{"num_hidden_layers": 9, "hidden_size": 320, "n_experts": 96, "experts_per_token": 2, "d_expert": 80, "d_shared_expert": 128, "hidden_act": "swiglu", "moe_layers": [0, 1, 2, 3, 4, 5, 6, 7, 8], "router_score": "sigmoid", "normalize_top_k": true, "routed_scale": 1.0, "balance_loss": 0.000631, "balance_bias": true, "init_std_router": 0.0196, "lr_router": 0.00146, "vocab_size": 27315, "norm": "rmsnorm", "norm_eps": 1e-06, "tie_word_embeddings": true, "optimizer": "adamw", "learning_rate": 0.00132, "beta1": 0.9, "beta2": 0.99, "max_grad_norm": 1.0, "batch_tokens": 131072, "max_seq_len": 256, "train_tokens": 618500000, "max_steps": 4719, "dataset": "wikipedia_en"}
Below are experts of layer 3 (counted from 0) of a mixture-of-experts language model. Rows are named gate (a neuron's input weights, with its number), up (a neuron's input weights, with its number), down (a neuron's output weights, with its number) and show model dimensions 0-63. Each number is 500 + 50 x the weight over its row's rms, rounded and kept within 0 to 999. Numbers have three digits each.
Before each expert's rows: a language model's description of what the expert responds to. This comes from a sample of Wikipedia text that the model never trained on.

# expert 1
Section headings, approximators. Opening == or === of section headings after a blank line, plus approximating or comparing words like about, than, over, around, between.
gate0:482523542463519456384547527467450580494457385472530524532526451457516546571545497496415600558553507495452496570362466570500550382440495483478489563449578508579397519512475465508460506546550497
up0:425559536547427532549449504491469517521583552512534446415460470479495453488548460497532464540478395454481532487501521492427498571423483327457469484454615423481553445542522473535581461525556514
down0:508466521470475392528511534477375501585488544492512442454464337399524579437441462543553513520475473464418473591442554568515463503526517523489491459489463467535489474582585596577391538520498498
gate1:498488453475512468601539518496449486529472462530548563590564450501426592438459443538429493474415408438583556535439423530438485532479517411531485520479523637582506489428577520492422446574502628
up1:481493464483542581457496492518410455525533502483501488471453589492527500549546506559525470554506568529491401491549563455526541527511457460543391389475571462549436486525527535499506504434503361
down1:463500490514472483476471500558574473510452555529519423482482441647564543520486531536491579517402522558475547465399518436404481453604567529565534439445487451527498462547478488430481507561585565

# expert 48
Digits inside parentheses. Digits and words opening parenthesized content, like converted temperatures, years, scores and notes, as in (9.4), (2015), (heel hook).
gate0:519469492597518498490466488425505559551471447463498469506439401488504446442340492582410595480480496469464554452529499522502500540473484430530477481520480539517460485508532521436421421507511514
up0:518482497492463523515500603454565505599464544350563506475418440447456477543474564598437543471502514555542497387513400454501513526491501432546497492511434568446539458507503597504610475538517506
down0:493589473520426494495557606536574480538549512505551446526522427505532575454530483448541497615405485450533485486449474530473524528473582589530499498537593570558502467576530526543556553409400537
gate1:511553430503501569417605514521513592592446456591459496567505531468603469550449464411397560507434553523394542531489453581525515500496484544510464454538562462530475568528527579498547525529512442
up1:529492559495580498554573451509497575565449492434473517524516435472413512465521590592521557430456509461492543547457486441532542460506459326483509470575559391444509593520513513473481460480531526
down1:432529442446548426543500474549599438497482491497529533452412418460465458422504599456436420516501455518494587564449419555430509493467506424458591532449483595423515521534566442428454451481473475

# expert 33
Number separators, ordinals. Commas in large numbers, dashes between dates, decimal points, and ordinal suffixes after digits, e.g. 6,000, 1841–1881, 1st, 3rd.
gate0:502556534507493498405426412509537491584523456499513528534551521453544507480558474466406428596451532479499502456545507499414443503581502493529464463567551460469445506491487528545458558525482536
up0:551523518509450570596577489487516495452463522498529459448573520494484513530532578498460558499493438372529607537480494517471539470506508389557499509485428515525480439590548538450577555541481506
down0:497478443475582539545521514606519399499520464485490473444508402449483487509452472538476594525559515503529476541409504435406445555485536490519502465522531482456481463510553459463488456581406587
gate1:548489516530460501561550536451574576431561545419441461505490409480573565598419492464426471507515441506518458595511516480457507520566546454550494478534517516492374565492506505471605433533607511
up1:536472511507507425561474558519450524428490531481520588581496589586473514516456436589496396579453515535406451473501436477507465490477558512487583473525489522493529477567490510507483455537433504
down1:458481493460433592515504574553483447502463491465394532490408413436532457478593517361507522396518514481523466553545429533529493550596475479513508597464515582485511476513519529462532530503479526

# expert 54
Numbers in identifiers. Digits of route, highway, district, model and chart numbers, as in State Route 650, Interstate 75, NA-181, number 14.
gate2:460544496516426517605472571506540507522518484496594567545395424531492482526447447524428498561438472522525520555471496519461521521523588387422583495509518681567596541423519484480561497508552452
up2:489483474468504465499416410552395598510581445450501379527484453562586524492372436526561497531505420535501480532497493559437518510494522533546476436570581539488489463436509470564479491518491458
down2:542491483464512521427483499399518548520437489517546469470563557532524501392533527493558523544473477557489491570463487466531452414545541578493500432487535574506576572475448509482461523605484545
gate3:534450524527486511489521469476493524536466524600459474548555488539542548494599508459464459567547508486502505534514553438481480422497536560536475529487478423572478513522477551578542464538523448
up3:480499590467534486491583500499511579512484474506512531419482514492469475516432492384453557484510601511576486476557516514485520571426444542485610443504507465487474508487507416383453550420509475
down3:472482395494486529508504536601539515544434464469427489538456505502619457470533603446600509492527609532482465443511506499494469514463511483499465496489479540544525513545454494557562527532465438

# expert 49
The preposition of. Mainly "of" after a noun, as in length of, part of, Battle of, plus some in, for, on, about, between.
gate0:509558484468488519532440557498550467558568395578479583416462463624523473512431524465493465463448569493582575463543463458512511535515561483543561533529513488467484496388495582493522504573509506
up0:488541462468543511526537623517517465470509477513457514452551563448424467538603458525459520491522545409494526586457396452516519459528493506503499551517543430422478503441433546522485509523601454
down0:460535531529434515447541493547535498443497479500551460527426472518547502425441440467515479494516582529535543428494463506456559409472433462523564487548553485480478426515487551615520465410467520
gate1:519498570386453558466622534569499462528466441493481513622458439418526431587555603476484564557416428510526421486493498482509469486476395450573581441552498505556484511496481499523538557416576520
up1:528494541447449525572496498532538542468509518409483584573470498598548555438521464418437506523491512512499545507513461467479496561520581458451494486530551625505505572491518465549546509546467507
down1:508505454521473470555467472567496525481518525541452420442513467441544393434490500474502593287426478441455533483554507508493553572557532446476525532537512543601508456506453347415594398495477502

# expert 3
Articles a and the. The articles a and the, mostly after prepositions like in, of, at, to, opening noun phrases, e.g. in a draw, to the Cape.
gate2:497481532364503523444510504510501458461485553416479515547462546388539522585452450594411537487552508565539556504494452556467539429556483521432483508555510517479538474485515539487548583474558547
up2:516494468441517437376473585547516551436493504517529541402548482532548541560485425466461501545453477583449518486515517464437518512589470512505530350568469599585496469462503570426525473502531434
down2:577483509563488501568496497514424496403546505457515539540496571467515450527445473555521536587513557477471428489464523530529519517448435585516493509387442536490536505499549505497503438555489549
gate3:430551467529469496516555426484442437490630449524480423561496549389497470462398460534414473414434519473528473538497479558441505450522510562454585530497547552469442474469527496511468550515632505
up3:480625451523528551476539418471450404443552524494532406435572465418553423519537513471519429440465528535493398506539476503507493458539486539549576441560644516415428523495507481448531497480574496
down3:502482481462505464561543382501476547424481517563451477502450377524467435440593549502477496523519505554449494430491518480518493471499589460487508515541445515451496504493456574498510560435522498

# expert 53
Opening parentheses, Romance particles. Opening parentheses after names or titles, before years, acronyms or disambiguation, plus en dashes and particles such as de, Le, la, du.
gate0:468518508413400480504497493500417517559493515504436531477488490485521461543459413506472524560520499524522468506508537468457575482505482483531379557513446555420430442449530558507478455475583483
up0:563530523475516432511479490494508506398511486545505540603466580599535519502499471564550470532444516606438411483566525514513427473562599574577456402463443470494572460558421520412513471503492457
down0:497529522457468520493558423535476607538617449506452502451556552529461438500515431528451519472573491428518476542498513466481531387454524535467465516559493448414514437518463478595558495466503479
gate1:546443545510525404498614558542418527553555497509417540494406407495496518549394440477510420544486411542445396510476503514466476493526445466594523507488580535494427608457476495499455548549534556
up1:536456495476562416592452443467579499518493494444525453451529462550495538500503453499476477521492374578529554524469584498539391506594454479542548505544493543506550463437525490637501514594448595
down1:552532547442472505522511578505558476489548448531588470542631586534470459495445496528501510464529483486510602482455500577520480547554485371556473524510460461472502525547482479543450458466392473

# expert 9
Digits in tables. Single digits in years, ranks and numbered rows of pipe tables and lists, e.g. 2009, 13, 29 August, plus table words like Win, Loss, FW, MF.
gate2:519516472522442558539444496466533482549470529545499443486517533514449471491456474495540500513514550425532493505405419569529540456555526408494532460511558480590434601474518524548497538517465520
up2:448567447469507496430442564435501506451419571542508468524489495532434499484505499551508517526583540501462521621502479560502443450491544464540438560449460515572475596400529550498565510476464403
down2:398467470534494516575447427467480470472583478495443557486521533556492594549341415546589525557496498564543493505516552553468448572485391505521484544461475493536504374561470524545529436532561501
gate3:521476453461402480506516507429468440628377403420514570537527402455422525610489519579508498488524493514464490487377444365423482498488562462508534454499523618495491456485468455510490550616572493
up3:540590417506519478589481471578530573434514549497478518513570538626514456479448512433468592499575491465448522481510482481451584459538388509500493520508511546529434565503462446502478457510581547
down3:506486577441508464424528420448516475515412460493640400479543554396464428511466467458447570492457475520405504411516545535558492497516442514535442478499489485389449558476559474440480468479494555

# expert 52
Time and place prepositions. Prepositions in, on, during, until before dates or places, such as in November, on 1 April, located in.
gate0:497498415426462515503523457428441553448404546508521511510462520429530526464486476524525481500480423486450438543509546582525497522484552476528532504607565443471492440481462452532466465440438409
up0:541508445564471491439455493456565451505348462455475505565531560490548546569502508412566460487526568500522493485499510583482528484448542420457524491451579440580546503436350476556398530449572460
down0:546468529416573469534503497623535359403507551529440576561531504493465452568527532499519480453478433553566468538555510422576568723559446577435527522401411620479471489433475562459513487481565464
gate1:525473537548434524512472503542516465409546537520492394549529539507371451479587444491531466526455560510507611545562468515420547508517520500566497496534537503426511501496611421476533542537472521
up1:497468553416476509477432481482488485490593525528516530550534463501529518511496435522466525489487478525550494545453464455516534496381476393567539391519484494428568532493575516500429504437439454
down1:461505438452510490544471485480398463540559526584432505446492494516488533545408568535536501470454570534447496454565528477506496578505535584456470489508489481573438494473524519601442484500549476

# expert 0
Quantifiers and determiners. Determiners and quantity words opening a noun phrase, often after of, in, with, such as all, both, several, the, two.
gate2:424541536519499500446448425492569518464583507423481478540411524440549574564594384530467560404520502467522501443486546431362472408510512420449483538419478421561484500414473503509508479504573553
up2:464447518500535505481454437516548565462605606527565388508527536486421518433567472568550529468560482446492402531562536563448512505504510474522490534474459408561498500470523540495445502479430478
down2:492526450490526465531457458577416510479474539528494459448482461513543469482475479441486536437627564479512404532488459497504460547441492525544541593516585536520471505456556444510521517443480507
gate3:429500476481486432517506453658532523489639490508561511400462453491433556570615476487534509513503423451465452455437487476553519467309505502449510480399531456515474506430448510437468513562459546
up3:441514564433538449561504448584499502511453496556529512399492560446546457504512524580503442448343479582594573547522487540526549494456477561438528530435516581490494485524449544396595442487624585
down3:517494530513547465465483515493588461488483509538552572430574528555552545473529576433470416462494492490478473550478578584453462503511397533535486512594497531396501485467512446447420484536514566

# expert 5
Final year digits. Last digit of four-digit years and other number endings, before dashes or closing parentheses, as in (1974), 1895–1964; also Thai letters.
gate0:463415512467523456459441473437564505551485483509491629417468609468599453501440509474385635448517431621471468563571511507425590460495528427561527542453428607526601454479444519548521468450495512
up0:432550454466521459495502476628444558542479428486518494481532511413476437531481485487525487487517403554431412424483503497461549460560510550496595462485511523411421481446470486588510516491490509
down0:459588476500479428534508505458537575502548398502518532447571479478516537616509489525481493481531395545491544432509453501498553472478567433448510429566541351486518497528483508539505516470555467
gate1:487471549556399496525509456483526441496562489474393531505383490438439474496503562604490483634447587607515543542448570549528475532388472483452471481469594524480535469504528465455457467527477542
up1:490492450493571515436514462505434530575515421601456458460607431504558662485438557458562520466522516530266448476487493439485523467447645537547446511529463442569478585547585428520547576535518477
down1:479545501577534509452470583497552536458544429462517545494449568489521450565556516592509507530622450522499455402476530438445535579538464594526500433541472503501443504461468445504558489578520484

# expert 56
Periods and decimal points. Sentence-ending periods, often after a name or year, and decimal points inside numbers in tables and infoboxes, such as 40.6.
gate0:430497470560561557517506463500518575389434547461561481483418541529539541521519530556485519533527489454464517601546526565506558490553475555564528459524523444380530598452470523462496461431489537
up0:416497454497468567375480464506465480470409480610537400553523495474485545519543593523387454476445476556459472574522519501446498476565535535550605456499496442511606570495414546491495506570467534
down0:440573427488510518520609471558437559464518456552394490526520516463552504563540452474500555403462549543548492490552419542492521501533567537503532484520544543513537543487499471570471572567550457
gate1:469492452475498521473531552515576494491511512448535484466537440421445499522429498561463488529577555501492443497470574499486477529520431469556485546475503519513471532409516493526515584556560464
up1:599504579527443470519500482569451501540382500486450500532503543518539525542488482451506452486459454558496472478513473469526474466444530609562503427460513469503496535591461484533458470505470518
down1:461466522479576513538432411429632542435543575510493519476481593546432505482452490412444466517533527545453515531559533526493541384556551496406551576481547608477436444467478489493462376500512502